From a checkpoint of a small mixture-of-experts model trained on Wikipedia.
Size: vocabulary 32768, 61.3M parameters.
Below are experts of layer 5 (counted from 0) of a mixture-of-experts language model. Rows are named router (the router's row for the expert), down (a neuron's output weights, with its number) and show model dimensions 64-127. Each number is 128 + 32 x the weight over its row's rms, rounded and kept within 0 to 255.
Before each expert's rows: "comes before" lists some tokens at least twice as common just after its tokens as in all text. This comes from a sample of Wikipedia text that the model never trained on. Tokens count by the router's weight.

# expert 76
comes before: " to", " and", " in", " from", " with", " for"
router [126 126  57 139 149 157 138 127  86  94 126 144 130 125 124  92 182 145 163 130 160 118 113 123  96 110  70 151 125 196 116 149  42 156  85 143 161 123 134 122 188  96 114 198 134 151 157 138  96 115 100 117 129 142  69 127 110 108 113 115 204 134 137 128]
down0 [139  87 151 176 150 100  77 147 135 117 144 154  95 175 142 100 105  96 117 150 136 148  99 112 113 153 137  81 173 158  65 145 115  60 135  68  97 148 134 162 107 123 149 161 141 123 111 102 159  97 144  76 108 175 109 146 109 158 132 110 167 133 137 170]
down1 [108 138  91 145 131 126 146 148 159 102 124 159 155 136 103 106 162 102  79  85 137 143 141 109 122 168  86 110 120 117  99 135 134 133 152  74 135 144  88  96 121 132 150 161 154 147 140 157  92 140 115 136  63 132 189 131 171 121 137 134 115 154 162 164]
down2 [172 154  93 144 172 158  95 177 182 103 102 185 124 131 101  63 113 106 143 158 147  70 121 144 171 114 175  90 134 109 136 217 111 148 105 132 170 162 140 107 123 117 187 137  91  83  82 123  57  93  99 121 104 173 144 120 115 111  95 114  77 139 109 109]
down3 [119  52 158 104 108 188 160 201 141  89 126 145  66 164  70 148 164  75 120 212 111  65 133 147 173 148 128 122 143 122  88 126 103 130 115  74 124 175 179 125 195 146 107 152 187 153 106  68  45  90 139 119 155 197 110 145 141 107 204 141 152 162 204 103]
down4 [183  48 136 153 163 176 179 111 165 137  86 135  61 121 111 159 151  95 113 126 129 122 115  81 187 117 114  96  95 150 177 120 154 171 109 102 128  95 211 126 128 105 137 196 137 154 113 130  72 164  61 163 161  93 121 116  98  80  85 178  98 100 132 160]
down5 [172 120 100  95  92 142 116  93 146 116  87 130 173 105 107 112 157 117 136 125 111 176 115  90 140  84 117 152  97 160 129 120 109  88 159 108 145 172  87 142 119 140 114 121 161 126 124  88 119 124 120  90 118  91 136 156 101 127 121 121 109 114 182 171]
down6 [162 140 161 124 111 127 133 122 124 132 109 105 100 171 114 130 172 128  90  99 103 128 117 101 131 153 148 132  88 125  96 191 210 166  50 105 132 158 132 165 161  65 154 155  68 147 103 144 146 123  47 143 117  89 129 116 150 110 167 168 123 127 165 197]
down7 [128 255 137 155 131 144  73 108  70  90  45 189 141 135 112 142 160 134 100 150 154  80  82 125 137  81 132  90 143  80 131 195 115 136 129 172 180 125 117 123  47 166 133 127 140 108 141 120 138 124 134 123 139 164 152 120 129  72 108 122  62  94 137  75]
down8 [109 175  91  65  99 112 130 154 202 157  86 147 149 100 122 140  87 133 161  76  79 146 124 186 140 112 115 148 144  91 100 153 140 147 160 107 165 121 125  96 183 166 107  12 189 122  85  87 162  95 116 118 100  73 154 154 155 101 156 164  89 115  88 116]
down9 [112 255 144 139 149 139 133 111 128  90 163 117 100 134 163 109 135 157 114  89  87 131 170 169 187  91 107 133 142 152 122 165 165  94 113 119 128 131  99  89  88 140 173 128 175 103 170 144 118 131 185 157 132  92 163 124 130 171 140  89 118 106  77 123]
down10 [135 255 155 109 205 107 126 118 146  87 147 163 105 137 202 136 111 145  90 110 166 112  90 114 131 134 114 108 140  75 183 186 161 142 110 114 133 101 101 137 145 102 117  39 158 146 142 136 140 143 164 104  96  56  64 106  65 117 146 132  85 104 130  85]
down11 [ 88 143 117 153 148 125 129 117  98 143 126  93 133 110 149 140  84 178 177 170 177 144 145 161  91 135  99 159 101 113  99 163 145 143 110  81 171  81  82  83 118  83 110 142 149 191 152 159 140  54 144 131 129 164 159 178 124 125 152 142 109 146 188 125]
down12 [118 123 127 134 102 110 159  95 133  98 149 154 160 156 155 112 144 120 134 154 167 123 157  89 129 170 158 133 117 174 110 122 111 147 140 137 158 184 138  87 111  70 119 187  99  53 157 182  53  93 112 165 108 110  80 166  92 159 127  66 128 114 170 105]
down13 [ 86 132 127 181 101 170 105 105 121  82 170 105 145 191 117 140  65 112 106 113 148 101  62 153 124 134 102  87 180 166  76 119  84 142 192 155 136  81 123 133 156 134 169 118 150 144  94 163  94  91 151 184 173 136 154 121  94 165  99  46 146 126 140 198]
down14 [123 139 127  82 104 139 118 142 108 108 133 147 112 104 154 151 132 158  79 105 112 148  57 147 169 151 130 129 199  88  86 104 156 123 130 148 119 174  61  98 105 157 167 130 103 159 122 124 155  74 133 116  77  95 177 171 125 105 133 126 134 172  70 198]
down15 [140 137  56 120 125 137 117  56 146  92 161  98  84 100 127 146  82 138 216 131  82 112 108  95 140 129 149 123 147 148 218 179 135 141 160 104 103 153 174 188 154 142 111 174 150 107 112 158 145  90 109 117 100 159 151 173 146 184 148  74 157 150  94 194]
down16 [121 171 101  94 134 185 161  95  63 161  34 131 171 202 134 105 126  23 124  89 171 129  79  93 175  93 149 137 110  62 150 150  70  95 158 122 149 147 107 128 180  92 161 120 149 110 137 176 118 173 135 117 127 151  91 137  74 160 133  99 153  99 111 136]
down17 [ 90 219  94 107 152  90 152 122 163 141 189 143 173 216 126 106 120 149  93 145 146 122 122  92 166 105 102 132 136  86  86 132  95  91 127 157 139  99 137 131 138 125 148 116  93 140 203 131 132 117 149 104 163 118 161  90 141 135 114 114  82  98  92  73]
down18 [182 150 113 126 181 164 205 174 106 107 146  59 124 149 110  94 133 113 159 149 133 123  96 117  88 117 154  79 118 102  79 130  87 138  82 103 139 155 126 172 191 125 108 128 117 190 112 219 109  94 182  94 119  99 136 147 120 129 165 162 150 160 169 168]
down19 [149 178 131 163 121  75 126 177 114 161 172 149 143 141 118 152 138  66 133 121 174 124 122 177 141  89 154 143 102 147 111 110 123 126 169 139 121 147 165 125 174 156 110 156 118 151 133 138 155 180  69 131  77 199 178  96 208 118  82  95 181 164  89 126]
down20 [106 163 145  76 114 172 146 173 129 107 104 131  84  80 133 191  82  94 105 126 139  94 171 170 104 180 154 161 137 156 147  72 139 208 206 129 109 124 109 145 159 141  64 115  67 148 145 174  95 100  82 161 185 116  99 110 130  94 120 140 174  97 173 147]
down21 [ 98 151 234 123 132 198 117 130 206 129 119 126 134 129 169  90 135 128 123 124 131 127 106 151 169  69 109 168  57 111 152 127 156  81 112  98 112 154  68 117 108 103 168  67 124 128  78 140  83 169 150 125 112 126 154 107 115 115  93 119 105 114 188 139]
down22 [173  99 144 206 128 136 127 151  71 140  71 155 111 104 130 147  83 149 124 129  70 150 118 154 117 142  98 128 114 145 172 105 132 166 153  94 125 153  37 152  83 223 146 123 148 134 130  73 106 131 131 121  92 194 140  86 110 108 116  80 102 131 143 168]
down23 [174 135 105 122 116  42 147  92 202 168 180 140 183 139  94 137 175 145 119 170 132 104 173 154 187 123 107 172 137 105 154 150 123  75 187 115  95 158 118  73 172 119 131 124 110 164 146 142 155 189 101 121 146 128 116 170 107 141 123  83  79 110 147 100]
down24 [136  41 107 147  93 142 107 124 142 121 173 138 132 191 136 183 159 140  80 128 114 139  63 141 115 129 114 186 189 161 134 144 118  93 103 209 133 123 103 155 146 139 215 164  44 113 171 135 145  60 135  83 128 166 129 144  96 125 142 152 172 159 118 119]
down25 [172  60 168 129 124  90 132 169 126 138 134  96 118 146  56 147 143 193 124 180 128  90 180 151 119  91 156  93 143 150 105 160 102 148  95 131 122 170 154 169  99 104 206 182 128 182 148 180  48 138  72  70  88 121 137 144 103 117 112 134 154 119 106 122]
down26 [156 147 179 122 104 116  95 118 176  92 124 118 108 150  80 139 149 135 115  75 132 154 120 154 110 117  98  99 101 131 143 152 139  96 108 128 124 174 184 103 117 191 164 125 148  72 129 157  73  92 103 129  59  98 118 147 146 119 129 147 150 119  57 118]
down27 [118  16 120 151  97 136 100 103 144 129 142  90 218 118 128 132 144  92  70 128  86 124 136 104 139 114 181 157 115 125 168 128 170 111 116  63 133 172  75 107  96 190 135  83 120 118 126 176 137 120 116 140 112  91  80  91 131 138 155 128 194 149 139 116]
down28 [ 99 163 141 157 174 153 128 147 105 146 102  89  85 142 174 126 122 137  74 115  58  90 127 133 175 115 129 150 148 108 157 181 203 173 101 126  84 102 116 141 128 114 122 150 228 150 146 145 155 121  70 172 166  80 135 162 124 113 184  98 116 115 112 135]
down29 [102  96  72  45 133 180  95 133 117 108 128 141 156 102  84 157 138 143 107 110 110 175 145 156 135 101 165 189  92 106 211 129 146 141 125 133 143 114 146 150 112 141 187 131  98  86  90 125 155  99 106 148  84 108  81 135 112 137 166 128 134 114  94 126]
down30 [119  39 143 112  80 166 126 172 158 104 117 172 110 117 105 147 141 129 139 156 110 144 157  57 140 110 151  98 137 131  91 181 122 109 153 100 151  89  97 121  98 115 143 126 154 155 146 163 163 126 160 153 165 112 111 144 103  85 146 145 142 113 107 124]
down31 [108 198  69 113 117 139 127 131 204 163  91 159 126 127  41 126 115  83 173 139 125 109 145 146 119 157 117 156 121 104 154  70 178 161 133 116 156 142 138  96 152 118  48  11  87 155 114  92 103 104 127 142 146 153 141 165 146 181 128 140 113 100 162  90]
down32 [158 172 113 108 143 116 161  91 163 120  79 157 113  99 140 117 132  61 181 109 122 154  95  99 130 175 171 151 134 141 149 119 109 126  67 129 134 118 175 192 133 101 147  86 148 167 122 172 159 148 134  78 124 132 164 140 109 101 119 112 215 132 205 172]
down33 [116  44  85 159  58 106  90 118 150 209  71 156 146 139 139 122 131 121  88 132 146 175 149 124 164  82 170 140 105 129 134  96  88 134 132 102 124 134 141 123 172 115  95  95 111 160 112  56 180 115 157 105 162 109 154 110 109 162 158 130 156 152 156  48]
down34 [128 199 185 172 116 126 171 147 171 125  90 138 129  99 123 141  90  88 155 103 171 170 141 135 114 123  73 137 113 150 144 179 177 135 124 138 100 109 113 115 121 102 117 128 100 153 118 107 121 124 131 128 152 171  91  71  81 128 111 121  93  87 116  81]
down35 [138  95 184 156  77 158 139 150  92 130  84  93  97  75  89 156 108 109 184 146 153  74 137 116 148 152 108  93 103 160 146 151 132 233 126 147 101 150  68  89  93 113 158 180 124 162 122  71 188 157 103 138 127 191 143 119 164 115 125 148 120 166  83 106]
down36 [120 133 133  91 132  70 107 121 109 131 163  98 128 110 135 178 122 117 141 172 165 168 174 115 147  86 164  59  99 142 145 157 167  82 181  99 113 133 116 146 132  78 130  91 147 110 159 124 114 130 148 133  64 102 116 125 124 126 125 172 184 147 133 169]
down37 [137  98 147 126 101 120 135 121 166 147  93  95 171 147 156  81 153  98 134 160 166  81 124  97 120  89 133  84 108  94 157 138 141 145 137 109 168  81 169 117  93 150  40 180 110 150 131  95 113  63 138 137 119 116 152  75 158 127 136 137 136 132 146  62]
down38 [154  15 128 126  99 108 119  96 169 144  87 167 162 104 143 154 141 128 135 130 160 157 118 115 104 109 142  96 148 118 155 102 104 151 116 155 119 156 180 146  67 160  97 126 100 168  87 111 105 111 101 106 124 138 130 143  57  94 101 138 191 130 175 121]
down39 [136 140 122  94 142 154 107 123 129 171 144 129 130 127 130 142 125 121 149 150  69  90  64 178 156 182 147  99 148 152 127  75 110 144 171 120 107 149 123 125 102 112 153 165 133  92  96 120 106  95 104  95 191 143 132 156 144 160 101  76 113 113 115 114]
down40 [138 114 106 152 131 126 127 146 142 118 151 182 162 127  79 124 147 161 123 155 141 143 162 183 154 133 148 144 144 125 126 131 114 119 176 145 126 144 146 147 171 106  82 131 139 163 109  95 108 120  90  64 139 124 100  97  83 112  69 169  58 123 112 178]
down41 [110 125 119 214 170 152 142 200 160 110 153  83 129 111 182 119 116 165 117 165 148  96 126 133 106 103 160 201 135 190  84  95 121 129 145 118  77 106 147 172  59 118  93  54 152 147 120 144 115  53 119  81  44 106 155 138  99 133 118 165 155 117 142 152]
down42 [127  80 135 113  92 120  87 154 121  94 113 100 138 145 162 135 129 130 140 101  76 149 195 106  79  21 159 104 161 160 114 123  77 171 151 120  70 128  84 126  68 131 127 136  74 135 106 110  98 142 161 118 170  83 122 190 125 168 225 132 165 113 119 109]
down43 [146 255 198  94 120 131 151 154 103 148  66 121 130  96 178 102 170  70 145 163 117 149 139 138  93 135 150 193  83 133 178 136 111 109 127  84 117 108 125 107 125 146 140 106  97  75 140 103 136 152 131 153 135 136 164 140 132 129 121 132  93 146 125 125]
down44 [145 137 144 128 131 137 141 144  79 116 142 146 154 146 126 165 163  79  97 130 163 109 110 120 110  35 135 125  78 131  97 121 141 169 142 150 115 158  87 150 146  96 123  66 178  97 139  85  83 132 167  99 118 170 130 108 112 141 146  96 118 100 139  74]
down45 [117 178 137 106 146 120 131 131 106  88 149 150 178 160 115 103 109  93 185 124 130 122 115 157 106 127 173 106 153 155 142 159 125 176  84 121 109 169 110  86 140 188 121  86 110  77 132 132  59 140  76 130 164 185 170 136 119 158 119 143 184 162 129 127]
down46 [158 114 170 107 119 143 124 190  95 117 101 125 100 203 145 155 113 138  93 133 132 133  74 121 100 176  89 125 104 124 119 148 140 196 140 116  91 124 167 100 125 180  86 156 112 135 106 125 134 147 128 138 144 108 204 147 145 128 118 177  77 146  88  90]
down47 [ 96  63 109  96 119 158 161  73  81  99 131 120  97 114 135 189 144 113  86 136 125 148  63 104 135 130 184 158 144 188  99  71 124 145 182 177 142 145 113 126 125 141 121 119 110 152 121 160  68  70 148 126  77  96 109 113 112  82 110 105 140 117 165 158]
down48 [122  99 206 129  94 101  62 133 169 123 133 117 148  71 124 159 152 143 121 113  99 198 183 146 160 143  97 164 200 105 139 144 152 113 204 132 103 122 138 142 154 144 124  90  85 155 134 103 169 139 135 113 115 118 140 135 108  93 162 117 120 104 104 118]
down49 [ 70 150 160 143 173 162 126 106 136  79  68 113 110 148 111 122  93 108 113  44 124 133 140 155 115  82 130  85  52 113 148 180 179 109 175 105 123 104 104  98 109 125 215 119 154 127 121  84 131 106  99  91 119 125 153 200 123  84 166 189 136 166 119 135]
down50 [108 139 124 129 110 132 164 116 109 154 112 153 124 140  68 127 143 109 147 115 106 106  75 115 167 145 175 184  55  52 140 129  87 134  99  89 150 128 214 109  95 127 136  58 145 106  75  98 117 144 112 159 154 118 113 140 116 159 200 164 149 158  84 135]
down51 [167  65  90 174 140 140 125  87 108 104 115 158  82 142 165 105 123 141 175 144 113 117 136 163  90 162 162 120 120 174 141 161  94 173  76  96 118 147 239 145 135 135 123 105 153 170 120 136 120 177 129 117  95 168 131 106 127  96 133 103 168 166  83  57]
down52 [ 64 163 125 155 133 107 104 176 112 173 115 108 139 117 120 136 122 132 155 124 131 110 176 141 200 164  97 126 105 109 123 126  94 160 112 155 126 168 156 121  80 150 159 129 111 137 102 164 141  94 170 117 190 138 107 103 145 172  66 111 145  69 113 119]
down53 [138 174  82 149 135 174 103  90 178 141  78 138 132 107  98 195  60  95  86 116 142 141  97 104 127 178 126 162 102  92 195 149 133 111 132 116  61 111 124 105 172 139 110 104 146 105 165 116 156 191 107 183 156 143  80 136 135 161  78 124 125 126 157  97]
down54 [ 92  93 120 141  87 161 150  96  63 119 132 184 100 124 111  99 156  92 108 153 106 161 106 141 123 157 146 171 130 113 113  71  46  90 102  89 100 143 121 122  87 169 138 158 142 205  98 145 112 130 180 139 190 160 174 127 102 137 123 112 125 111 125 121]
down55 [138  75 169  80 162 139 137  56 161 150 230 130 169 148  61 125 127 123 117 162 122 128 163 167 109 138 111 150 159 103 190 163 149 129 204 100 182 127 156 117 133 153 135  99 137 128 175 120  99  91 141 159 149 195  63 131 112  94 120 128 149  53 149  62]
down56 [155 122 157 102  78 138 214 142 134 172 154 102 172 150 118  67  90 110 125 101 118 122 117 118 153 107 106 164 135 120 121 132 128 113  95  87  67  63 103  68 138 168 109  79 139 115 156 166 122 144 136 124 167 196  76 112 114 223 134 112 111 101 156 121]
down57 [132 109  98 165  93 136 159 157  90 136 124  97 153 153 137 143 130 183 131  65 129 163 203  81 119  99 124 152  49 108 161 144 132 117 152 145  79 100  90  79  48 164 126 176 159 108 148  86 143 153 165 100 156 130 201 114 133 139 104  69  77  80 133 100]
down58 [ 65  58 105 200  92 121 107  98 126 130 152 118 117 138 113 114 149 187 128 162  85 139  81 140 136 170 145 110 194 148 159 105 118 138 144 133 140 102  93 143 112 179 134 122 135  95 154 101  91 160  85 128  86 136 109 161  74 145 126 119 165  96 152  94]
down59 [110 245 170 176 139 105 113 134  71 173 153 148 132 147 139 170 123 177  94 128 124 165 143 156 136 128 105 124 114 161 149 109 162 129 142 120 198  64 111  59 141 135 120 133 182 133 146 126  93 115 102 133 131  90 126  97 125 157 128  77  62  54 124  40]
down60 [141  68 161 156  97 144 161 143 161 101 132 123 146 168 128  97 149 134 146 155 139  92  99  84  54 181 183 116 121 123 176  85  92 138 131 113 166 176 144 114 142 134 136 128 122 153 130 113 146 122 117 145 149 131  84 126 107  81 160  86 101 184 130 178]
down61 [136 103 177 131 140 136  97 150 189 121 171 140 118 135 100 150  89 144 141 152 154 151 144 112 151 111  80 144 152 114 153 112 119 162  91 158 154  81 128 100 139 145 123 110 159 125 178 108 145 116 107  99 124 104 143  98 123 146  71 138  83 130 131 109]
down62 [129  60 128 146 164 160 118 112 123 146 129  95  91  74 147 140 105 167 134 157 155  56 141 131 166  94 182 180 105 158 107  92 104 108 126 127  85 195 107 168 113 170  77  99 147 127  66 134  70 155 106 107 154 176 115 127  80 115 101 128 200 112 232 135]
down63 [158  94 134 132  96 100 157 149  97 113 180 128 105 121 145 175 122 170 163 131 115 121 106 121 118  92 100 155 144 145  98 115 121 103 131 152  70 151 217 105 179 132 107 150  76 183 153 116 120 155 181 107 118 165 161  92 100 199 139 119 106 104 139 132]
down64 [130 136 163 157  87 116 169 148 131  87 140  82 158 183 164 139 145 171  86  79 114  80  97 101 130 106 127 141 126 122 114 109 158 138 152  95 133  75 101  79 109 178 140 141  84 132 122 142 146 134 113 134  57 132 191  44 106 130 123 161  91 150 176  88]
down65 [134 187 123 117 118 161 127 121 190 135  88  84 124 129 166 153 112 198 105 132 141 152 113 110 109 151 154 146 183  95  84 140 109 102  82 122 114 103 158 134 168  94 144 102 111 144 115 128  86 128 132 114 165  68  99 157 102 110 174 142 159 129 203 115]
down66 [153 173 149 151 146 148 161  89 106  93 151 139 126 102 118 113  88  94 133 104 111 184 152 144  55 117 131 128 177 130 144 176  96 177 156  87 117  94 208  94 154 147  66  79 166 204  91  57 179 138 110 120 176  99 125 126 155 138 182  68 135 226 110 111]
down67 [192 142 115 142 128 105 114  89 120 112 155  98 125 105 125  70 150 158 191 107 106 144 236 152 160  74 162 176 139  81 138 170 166 110 140 124 172 127 122 131  62  72 156 128 104  95 100 159 117  89 137 168 121  73 165 154 164 143  98 127  99 178  64 133]
down68 [180  74  53 107  95 114 169 112 181 132  98 106  99 106 104 177 179 133 132 145 121 155 137  87 124 126 152  73 146 162 153 137 114 132 177 120  88 139 109 181  90 118 159 135 124 172 138 133 150 119 121 131 139 106  68 111 132 143 104 136 197 127 150  97]
down69 [101 163 166 154 135 100  94 173  77 222 171 161 153 138 117 179  99 130  69 116 115 173  78 163 137 133 133 121 171 151 101 203 171 120 145  76 122 116 133 152 122 122 134 110 175 157 120 149 148  53 155  54  93 124 135 133  99  67 187 142 108 149 149 129]
down70 [149  64 118 147 139 196 135 118 152 134 126 137  79 145 118 119 196 122 157  77 146 136 110 132 205 128  65  73 143 224 177 109 124 114  77 138  98  94 125 137 129 146 103 159 155  87 131 210 108 109 203 124 167 134 135  80 206 135 116 110 129 106 120 154]
down71 [ 91 163  98 151  75 205 125 120 195 145 141 152 106 155  90 147 116 142 120 173 106 151 107 152 152 154 124 133 120 121 144 140 159  95 182 180  80 174  90  98 123 146 147 142 135 177 165 171 123 112 119 146  73 144 201  98 137  93  91 149 130  99 127 104]
down72 [ 83  93  78  77 112 112 103 163 194  78 175  95 109 117 182 172 149 182 135 113 177 162 132 132 104 145 116  72 152 141 150 113 159 163 164 123  87 151  98  92 159 161 147 141 135 135  90 106 166  97 143 105  96  95  88 136 201 163 181 135 178 155 110 143]
down73 [173 184 179  68 176 134 121  91 121 111 146 128 124 114 138 149 118 129 145 120 189  61 168 116 133  92 178 196 128 166 138 184 166  70  99 174 161  96 200 149 108 136 159 116 163 189 115 120 129 125 195 160 142  96  83 120  95 105 139 147  98 118 146 148]
down74 [164   0 128 104 120 142 189  66 138 142 202 106 107  98 120 118 175 121 183 142 134 145 154 122 121 119 148 160 126  79 133 153 172 117 107  77 130 111 112  91 178 117 137 116  99 149 126 127 181 107  83 153 103  93 121 195 209 148 129 128 193 133 148 115]
down75 [ 85 132 145 117 135 140 131 129 129 132 146  74 135 187 145  68 199 140 128 152 137 181 152 127 127 158 171   0  82 111 145 175 113 128  41 116 142 170  93 113 124 127 114 151 109 126 103 177 103 198 162 146  79 130 122 108 162 140  91 158 167 144  78 101]
down76 [107 178 118 100  96 148  99 165  69 133  72 124 139 130 123 115 109 161  88 179 152 125 194 172 157 124 108 101 140  87 138 106 132 154  97  63 116  67 108 151 162  60 109 161  79 152  98 141 124  92 134 109  79 101 153 132 146 172 162 138 195 139 140 157]
down77 [ 59 165 119 123  87 156 130  93 203 167 137 161  83 145 120  96  99  77 136 175 124 114 105 167 158  74 186 151 123 163 110 134  63 103 130  97 188 116 120 142 170 157 117 139 144  91  91 113 146 133 125 100 121 133 161 114 145 129 179 139  91 161 178 143]
down78 [167  28 148 141 153 141 153 110 171 101 156 134 169 112 131 139 167 162 162 114 110  79 141 173 164 123 145 165 147 162 118 114 150 176 155 148 125 188 115 146  51 124 107 113 128 134 162  75 170 135  81 120  93 101 141 127 177 117 119 135 135 117 164  85]
down79 [129 160 143  36 151 141 109 103 111  63 134 146 113 126 110 129  59  96 159 121 169 104 108 117  97 160 137 151 107 125 128  94 118 150 121 131  96 132 187 110 139 155 113 159 106 119 118 163 149 156 133 109 181 118 108 141 118 109 121 132 108 117 101  80]
down80 [159 180 176 119  67 125 138 128 139 131  75 152 179 110  75  84 171 145 143 140  80 145 155 106 198 151 119 155 131 145  93 156  70 101 171 122  53 186 119 158 119 192 191 165 138 122 136 165 163 148 124 148  98 111 117 172  82 143 113  84 148 109 135 159]
down81 [113 103 107 127 132 150 133  98 150 167 120 188 105 109  95 119 123  82 103 132  71 154 114 117  98  96 105 139 110 168 188  84 123 129  40 170 146 117 112 102 179 131 120 122  89 160 159 180 154 170 147  91 132 112 183 158 130 112 102 180 150 129 132 155]
down82 [156 179 108  89 144 153 113  69 129 166  83 103 169 125 120 134 131 121 101 142 132  90 155 144 207 123  79 182 109 141 114 120 148 133 134 106 141 125  60 108 144 106  95  91 112 123 123 129 110 176 129 115 168 138 157 125 147 147 128 127 103  77 149 111]
down83 [128 151 112 160 107 116 101 141  97 128  89 132 101  83 116 150  96 128 162 133 157 103 117 110 106 113 183 189  97 112 155 133 142 104 170 119  65  93 128 115 163 121  87  78 134 144 114 102 100 102  97 105 134 114 149 112 139 168  85 148 121 134 116 120]
down84 [114 118  51 127  77 164 128 103 120 107 186 126 197 120 109 149 166 193 145  94  94 119  94  81 112 159 116 144 118 116 150 141 187 147 121 136 122 138 128 173 131 165 171 144 122 109 108 120 145 162 103  97 164 107 157 148 133  82 121 134 155 143  85 124]
down85 [139  98  78 172 127 134 149 136 153 164 112 128 152 145 128 109  83 124 173  84 146 131  83  95 163 129  91 103 134 103 111  82 117  87  84 132 139 125 146 121 130 169 116 140  59  93 207 158 124 139 137 124  97 100 152 101 121 188  74 102 146 114 137 104]
down86 [165 134  61 142 147 128 116  97 175 166 141  96  99 124 123 131 127 149 135 174 119 141 137  74 109 159 139 157 166 105 113 159 150 101 152  81 152 128 166 127 114  96 143  56 126 143 139  70 129 142 146  84  97 126 148 151 107  76 130 109  59 158 202  88]
down87 [136 213 154 150  52 103 133 117 159 116 160 148 160 139 119 140 125 111 102 109 127 118 111 156 124  88 132 188 115  76 108 117 141 162 118 137 220 149  81 110 149 139 103  81 107 124 128 133 166 126  72 114  95 113 158 161 114 107 177  70 130 138 110 116]
down88 [132 185 107 157 137 197 133 112 136 137 109 137 158 117 184 109  47 172  87  90 125 101  64 129 116 131 123 151 194 125 124 156 123 156 100 134 109 100 139  63 117  99 142 131 105  84 132 109 116 148 126 186 153 130 157 112 194 118 102  91 146 125  97  95]
down89 [135 144  63 107 201  95  71 162 129 102 105 140 118 125  77 139  70 151 148 194 110 143 117 110 114 105 116 187 105 103 106 148 138  92 172 116  85 145 194 117 102 104 216 132 106  75  98 119 123 154 130 126  83 112 141 107 129 167 212  92 140 156 141 152]
down90 [162 171 141  93  93  84  75 118 117 166 129  79 125 151 102 111 179  63 149 114 168 160 160 137 116 127 133  91 100 130  92  81 136 112 137  73  87 114 165 139 129 146 113  99  95 167  54 178  89 130 132 196 157 164 130 102 152 150 122 109 154 115 171 151]
down91 [ 96 195 138 152 176 150 142  68 101 111 137  93 129  94 160 121 176  70 158 145 144 166 187 135 108  97 158 115 144  77 139 158  64  78 141 120 170 155 115 144 140 102  91  78 159  53  98 134 127 142  89 133 170 159  96  84 139  81 130 158  98  35  95 109]
down92 [143 120  98 190 144  72 106  87 122 141 140 108 156 146 126 169  78 132 150 153 123 111 102 173  87 153 180  91 109  75 115 144  97 156 166  84 177 155 154 122 135 160 142 110  83 160 159  96 130  97  82 172 135  61 121 146 152 135  96 116  84 193 146 147]
down93 [145 141 118 133 148 148  75  88 124  99 114 147 102 108 148 133 178 168 101 145 125 115 127 149 147  62 139 115 146 146 145  59 150 140 188 189 134 147 153 107  67  82 100 114 213 158 112 136  68  77 128 185 143 121 138 164 147 121 153  96 165  38 173  85]
down94 [ 85  86 146 117 142 138 119 169 158  86 130 116  92 114 123 107 125 177 148 180 125 126 155 129 135 135  66  52 170 148  81 114 135 127 151 112 109  87 116  89 101 127 145 162  99 140  86 183  54 112 157 158  95  78 110 141 118 115  84 197  76 168 149 138]
down95 [ 99 108  90 159 131 171 164  44 118 104 121 113 167 121 138 130 101 100 192 104 131 113 144 103 201 135 123 152 112 127  93 126  38 118 103 123 176 177 103 163  68 157  86 145 209 120 142 141 110 147 110  77 111 155 160 173 139 166 142  92 128 136 126 146]